{"num_hidden_layers": 12, "router_score": "softmax", "norm_eps": 1e-05, "init_std_o": 0.0, "lr_head": 0.0123}
Below are experts of layer 6 (counted from 0) of a mixture-of-experts language model. Rows are named router (the router's row for the expert), down (a neuron's output weights, with its number) and show model dimensions 0-47. Each number is 128 + 24 x the weight over its row's rms, rounded and kept within 0 to 255. Numbers have three digits each.
After each expert's rows: a language model's description of what the expert responds to. This comes from a sample of Wikipedia text that the model never trained on.

# expert 5
router:130102189120110151137166100125133108120123141149152119116166147118129120121159077131147129097080119159113119122117110105095120128129136123126081
down0:160105134148094138127156121157115146083133141179130097094106140062114135122151141129139145139119133145154150092164143147135133119100156121165158
down1:116149151114127156118119146076099141103117147159155115095095119145114135134091129073120093166096132086123099123150141071154139166067124151154128
down2:107150121120094152096055092179104087139131135094134156103124138168079088129173146137147107117144096140152154139123145153088171134121096112136123
down3:130108105102180161138120189133159135087108142144150132146080141139144182158150137153105162131155130137133117180118094144076131139147162121132131
down4:147126128117149180105124137107151105154150132115121153114119152187148109122128134107151095162118135103126090139128116165100146155181136137083140
down5:113140128127144119151130125130127093107077124149125172112151132159119156153153150110100156141169113145100113102159116179166158141124104133157148
down6:105165107099115159067130118121107145123114110138117171135140134195160117117128150114113141109140146123171086135102126141118148170134134110136120
down7:093148108144132114167159120107113107132117105121124134104119133073147107161161075124119108107122090132117133110132146132134108149112149089125144
down8:110163129149099128099159167104125101118097102167131181115113076107081106139103145138131123135121114134099141122123106124133125124121110132193152
down9:123124126182143132137145129112172117118133129154099158145095143087163134078105140141094111134116119110094179123059189156152124113118116131138132
down10:131166125140114122107155109158143122167118096124105109119110115143127114130103135139125075118117169147134169084103167124134137122168127167083111
down11:123134136126164150146096140131176149144156138140137132150124132113134118124121152094088152087149149120137120147134102136127210127194134149107151
down12:140136137085115136122154125155108142089133113145127151194115155067173107173166158133095118116135147157132126095128115107103146122160138105097125
down13:113135126094136137116129097154147118149161094144154134179132112131078107144114081090134119117154139146123125146111120106146154165095171139130141
What it handles: Prepositions and articles. Prepositions and articles in running prose, mostly after a verb or noun and before the noun phrase, e.g. of, in, to, a, an.

# expert 7
router:114127102144102139130130084169158118175131110144118106098146162112107107108137120146117133093130160129075163092122124133122153084112124125117115
down0:143099141148122137115147185114131106119101104114126110105099113105091101131144155132148160131154100130170150101136128113157105146105085145141156
down1:141150124149122130143126131170155151144152143167153147116152102056117143148105102116163117153145149138108132145158096100126105153138111145165162
down2:094203180166128107099140136093107149115156127111149132130119112134167113150084154109148153059123103129114153119156122122097149133128131108148131
down3:166120134112113136086124163153150144105112115107145148118151159146135139149119138102101170135166089134157113113093131083171095106126126125161131
down4:115119089148154127174149082128161136138133095099116113113137130134147175094107095164096111109091133098117167087125144162100101071164128141121099
down5:155060137150151131123131162102131179116130113155121126114154121105106148132169123141108124138103092116099123127118127113149093158116131104118138
down6:129106129103156135099128130120139118143106119138127149095129113183134102098130117165150126173127127152133159150102121145069119158141109136149103
down7:156099134155145106120127109131156142133098130143111174113110130133100122139163121103146158099113148162114139075159146186123100116099147125102116
down8:148121115119126155086125100119129139154133092131144159108087106171105136118177154161113111148171112119110129117144081128072111091145100110128127
down9:151112156143131104106117138148091144152131146124132137106116140152072113119110107115186072138108165133139093108124162114162129148118110115137163
down10:149104125137139140073125149124105132102126110150134160111152122126133120145133091124126084125114122096114115095116118145118133090124116114145125
down11:112119165148127148154154103114150213153072131134145123121123091171101162130119127138147088102145183131158174118097095139052116135162123101102145
down12:127135121084121150124141111084134124116083109116145141127120150147092099121108125096126102139112133126137125138087127115100134182109110140126100
down13:091178166125162130144089103114133134101163158156125134119195121132123178164081139126115134136123137159155121126145160107111097128176149109138163
What it handles: Verbs and prepositions in prose. Verb endings, auxiliaries and prepositions in running prose, such as declin-ed, were, has, of, in, during.

# expert 13
router:098163098121101109109129167106169137177120127158109169161112126149117100098132145095084112161108102115128119149113143156094120113144161154146114
down0:110124132109121127100159163130136096142097113112102079145119127114134132121101140123114131109123100142116152129110091085137145115176186095119081
down1:078139145134154119162125148138124143137173164119174123128137112130147138139154130160147180056172084122134123182156156133090122123139148146136089
down2:120134115185116128126140106150130121105155155165135125131119059074132118099125131115137132124139107143157164103131153149154138084147139169147141
down3:131118129135114095139121087094128131154102107139120137132118133166104143172108153136097160146128129129106127146095154158107087188122108107138133
down4:123098128099120114089155104111129135117109090144147117140065115107066136153128148143114099152175104124111161119138153132112155092082088161130128
down5:115095090145120112103125106136102156129107128144161147169105166097112131126132133069124118148110153118109126156129099093128152120157154114137150
down6:159100120103143133138152120127153159130120148115125110164113152094128129098124121127104125151115109139154080134047143151125115139098152133094109
down7:184078088179107134119107111140155139171082124120146158176136085109145144100130139134183106170146157113123095108144120122103079132122136119135076
down8:119117132132134122139160142132185115147142128116117154116144141145117147137118111162102124160152107103108145113129117163125127083162085162164133
down9:134151117114094110130091116117104087126166127122146169151146124134132127127152170142114144142112150122101131106063134106152126139156105111108088
down10:151130136133150147162135145142122112125144115102111125109125138156136137125127162149100134150125131091102172116119148140153094148107151136094162
down11:151125125114140126154142156133101113115133119175156123151103171136126132113126092110120122143138132108152133113121135126105129144143092122122118
down12:144145141130158120107120131135158140112108103104091105155147133152136137194148156112148099091097134126149127132130136093141127103156139121133108
down13:117091115100126142134134132107120086133106163112111109157126129119152105140181146089127156112147069115128141128102166099117125126137155149094163
What it handles: Digits in numbers. Single digits inside numbers, years, dates, percentages and table figures, as in 1-9-22, 96-4, 1-6.0%.

# expert 15
router:119153133136115128134121123166101127107136121172145097107126121116122132104150125138140094154155166120075136096132132123128161117128128137146093
down0:117124060126090143133138097092140134120099136090147109098064167082129116096115125137154083150104146134119107117135107149133099119082127107112103
down1:124162147133136109141127159134142149122095194142097102140129157146107147131182107111123115121150094134162153074122136105165140125108120141118128
down2:155122124125152149115124129145126118131120157136142136115122124056110121139128124150129109093156193146119102129091182119141122107080117090105155
down3:123140087144122137145109156109136140118102144164146126129114129128103122092165138114101126131109087129098146088112117089157144059076094169134091
down4:102086133139125127142137086113140107103134158093087123144147133128146139141180128127121103106129099107107118113089115109111149120085153189133161
down5:115087110134135144133101139125149153116093137140166135138141134191147144098165115135109119190135123125133125119115110146187136123056098111146099
down6:168109148121145089080156130150100111127141171133190135077137124139136124080155167080154155096103142159145156180118134128147171088159106140116136
down7:142147091150171110132100145099106125122110115186081130131112125093108104141149182119138154128159129126113139131096134099079092125118157140104153
down8:117129147120140107140121141149074144126103170151142146128104089108143177104108129104105116098186099110156101135130140081147141155109149177127103
down9:106143125125138182128127140106135123113137138115155110126117113168141092152131150129128120129129122151121125127132124157182140084089075135151131
down10:131160167160110170099095121172075141133101159122111155099180159107115126135105135142140141153111111164162121135130150115086157142113096094131116
down11:145124168154107127158123114112123137141127077109119109151102092116104122127133145110108139122069119153126106147142123154134149093122140156133117
down12:111122134115133105144106125092105137112129140156093113156158147114180132161122095084103136133169160112136128158148136132132140126115148122117169
down13:112115129134161122105101120123144130096155158147142117133135126118139176108152123128146173135130107141107144137128138101170091097108104141130121
What it handles: Prepositions after labels. Prepositions like by, for, at, from after verbs or infobox labels, e.g. Screenplay by:, plus plural -s in labels like Members:.

# expert 23
router:113151104094131139101159159139139091116141117107140117133150091143140121132094099138150152159127123123114111113159164151074125144130119121118086
down0:177104162161102135145140129168096096114158128168124116122145140110136133134139129141103147123157124136097106129095124117148146127115151089128159
down1:151148158163100144139113112146123147106146118091133060100148142164108117128085134181163134146118130148164096133166164124122151196151122151135130
down2:141165126139083117118105149148115119139127093167097115148100102151111154109150119106112152109118122076141107110134090168133139082118113153150141
down3:117128127119168110084191126152120096116140144124136125153135093134104109112154131140166145131164075144127108169173139115099126164155151112129133
down4:161126125093133121105124139118120102163126104119077145176098173161112156088121141116124135143127132093116121130124113141081170129140101126144098
down5:145131130121126145173090138064104096173138107136112105103110080179086154102115066080138106100138130106157120087129126093181123102122180142167099
down6:089131047121108120146135148119151143141100142124122094149135126157132130120115101139143132178152119131157120113127132136157101172140137125138122
down7:092139133152132125128143124121145126132122130101103168110109113123123146137100148143181128160126158118161090173143131147145164128156160160136164
down8:119127166119109134140165142123113141154124139126184159132105058150095122069102123139123124100116125124126167121168166113129093108152112101150114
down9:179084127130082141159139103076151148109125130147169139057156169095129133161106144117134131119110169125155121122131114095156136108120163159145127
down10:165087103116147073107129100094136117123118110152196132134116178157148169129142097094115136123115116113094110117133099091117134124155133153127100
down11:132128120143120125147105112104150133087128133091119121131171098119125130148138119141127140163128106134102173119157142138120096131131134137110107
down12:121120135121109118115126123146153142122120129114122130124156116093117107147104193160115117132073166150124105115130115117086118180173119127104141
down13:112114166121126104117126137060117129098146151185128115095126140170107138140119115117154122133124101118149164118105158119140156107093144139103148
What it handles: Personal and place names. Pieces of first names, surnames and place names in bios, credits and tables, e.g. Benjamín, Wilmington, Whittaker, John, York.

# expert 2
router:130158104120103148106120165076163125137092139157088157156076107124092092121126152097093116149101132105118124158091129131114146127124167152130149
down0:083129115110132097169188070122103112143180107160101136167126130156104162150108088102141125112161122120128102112124151095141135087108129128126111
down1:099083129117135113135143116055137098154101133145128145156099169123094121123156149145107108142138088120141128107127095135078087116097110086172127
down2:112134136102144126125156148169147170111134123092148107146116096101102082136136095073125137149122130118148137109138114142127124129115111157090090
down3:140118102155097084125149097152086105155085140105111107165114134116147108095116147134160088098136165107135119107140140209108123131125181141105141
down4:147090169104115170092135128146163119142104110115120139114145139104143147117086145127130123132100179105105160114139076118159133154164151130161122
down5:145116088089142179149175182142133144150119180170134130100120113116124110142142122104142134129165121115118154164132096107106095103116133082173080
down6:156117166135088138113145163133169108124161118142122148150141131125144126075088098093142122085169144111102177096121113159156122120127125110122117
down7:138104120081103121154118124107156103110113160146122117137106153110066115172138105144132125095168081108132099091129122112091141147086099110174097
down8:129114162130093127157157126145117142079132149128109108165138126150169103131168114111130128120116091120141161130123138129150132104171133126136084
down9:080083072078174139129165140148198124144110127125189115149125133127129160129123154098108127104119144137131148149146158108128108087174091146135092
down10:132162101116131111142139127146126115144100154088090132150110183123114164174109138125149123093124141138147087145135144132118126165129128125145105
down11:127157155162101125170105175138145107110162127159120128079127130156142139148109131131122133139117148124123120129117145123110119118101098124182166
down12:106115159142143122101088147143109144140136135161141132107139110079132146162118093146157124113142151173106140147120131106134102140125102144155109
down13:140137136142139113152118104140162103092153123080141157125112174145115145105164155122130124118115114121098151138138114098128118124128167155152095
What it handles: Digits in numbers. Single digit tokens inside numbers such as years, times, coordinates, incomes and scores, e.g. UTC+3:30, 2016, 26,250.

# expert 8
router:145101108131116144172080113127152128136107150135123067130155117130147143113119121130135168078166148131107140157090130111119175126135116130133147
down0:133119157143063117160126132152155194110115142096104148087112145093131107130114152152127126127102115119125163099158149127106115148118128170111147
down1:145121144067075120165120126159114116140101161104154132124074107138122150146165117110173146120150141123088144142096120136081147143139103139122138
down2:088114157159109157140128131060098132115081100133113149100098137094098147140152102103094117133117126128112161114116114149100111094124151111145130
down3:083164076148073137165118111155107137103121115142139169111102115151119121162164111142132121104159143123145126121144105159080113071154131139179180
down4:078152116178110128119132155119129089137100148137073137086077129119106137167124090146145099113129140149116145131141151169132153137116153084116109
down5:152148136106105119131116141162120147120110125151147135158134089139088121140107116112146135080156107139120097108101130154173122203044100107153126
down6:149101102181131111168159121091168109136144106138104126138117146139130130165139159127109124111151152120116166102128110123170109118141136182131105
down7:126108164143117150146097110142149092080165061124104124160068104166124116166118101112126128102096153132186086179098134126117125142134122118177119
down8:094161109125129143085118116137119138125084090105100150139137169131107146135113149136155128128136133100108111125109135141103123105115121137109132
down9:118150106133126142114124146139108142132110113144137120143151133172145130111098137097132187139145064114119113119089164099148125144125106104123077
down10:128122102147145116115098151139134130111113106099150130171150181136061161125118116117123169110126137157153111128108108154142151137062110142139143
down11:147090110145155137134142125115111192132152126128127068094112113174108160122126126108135118126155147142140121091097111101121128111105111191108086
down12:146121160130135125095124106128153123120135091145147158114109143157100133162173165111140143153134101151133136135119127129160126132092104051123098
down13:118132136101151094113125118188105145131155136107162137166149125134120149155137160165113159118161126158142094121169125115089159135158121096096133
What it handles: Copulas and clause punctuation. Verbs like was, is, are, been right after a subject noun phrase, plus commas, closing parentheses and periods ending phrases.

# expert 25
router:114112139144119121147138164154148092126168120121147111104150098124137162104068088133131170135113133147119159094192154143122108095112129142118144
down0:153132146092117144150120158095114120102127131116125123152135121142161136155104172136126100118091155100160148144106148121137116131133120111170112
down1:113079125123156156095126130143133126145121139170114118108133139135161152169123168108142149130121132140118137202128121077173143175142121109107118
down2:139156104085141127108159171134129128154090138100140120138098098127138122119112113122139118135109101127108169095166139175083111173101130106137129
down3:110132157109125128127127101143135170124158143089159120184101103115122121111131132113136089118143159139181130149164136134088128136186144127110113
down4:140157122095108131164135126118109117108071079120156125101154179112124131094119174091149093109165130156113115110119118166127123159144159085122126
down5:123091100118122089145134155100146137132078096165152125127133194110097151128166118147122124129083079131139154074148154130126091121080109152102111
down6:118092141077147094109162114114139115125099148134115139136105139139107133162145100124124146121155115083106115166147139108123137090169098109125145
down7:090150132154140139150128170129097111127129124131164102152155165138115141137136166171111134136133133150096156153117095155110172128108121131134107
down8:124138159143131133099119117128127152159082142122129114097132115138125137113099124102131088106127112147167191137107105103103108200114121131119140
down9:115127140129101108136117118188075119130165157120149168139106086131152127151119167116146119095122100149121096147128112102078101112133172095146141
down10:127157158116132137135150187151138114127113129119123173124096143094117079133107170149130174128126102093178113146143150132130105153106159122167141
down11:134093096150153129119114097134131123149111106157108128098120149092116097167110129095151154151143128103127123112104108157126122155124136091135117
down12:086160129131122116104118178154122121172155114149100123134131145126145127159166136128121146126124140144142099171170101129150142097130071121117113
down13:160133095129106085134096112105121111151161139155090141117125133141093094106143152131141120129081129139162151163147134146137139099095076106114145
What it handles: Word-final suffixes. Word endings such as -ing, -ation, -ity, -ed, -s, including inside names, as in Bloom-ing, Bill-ing-s, Heal-th-care.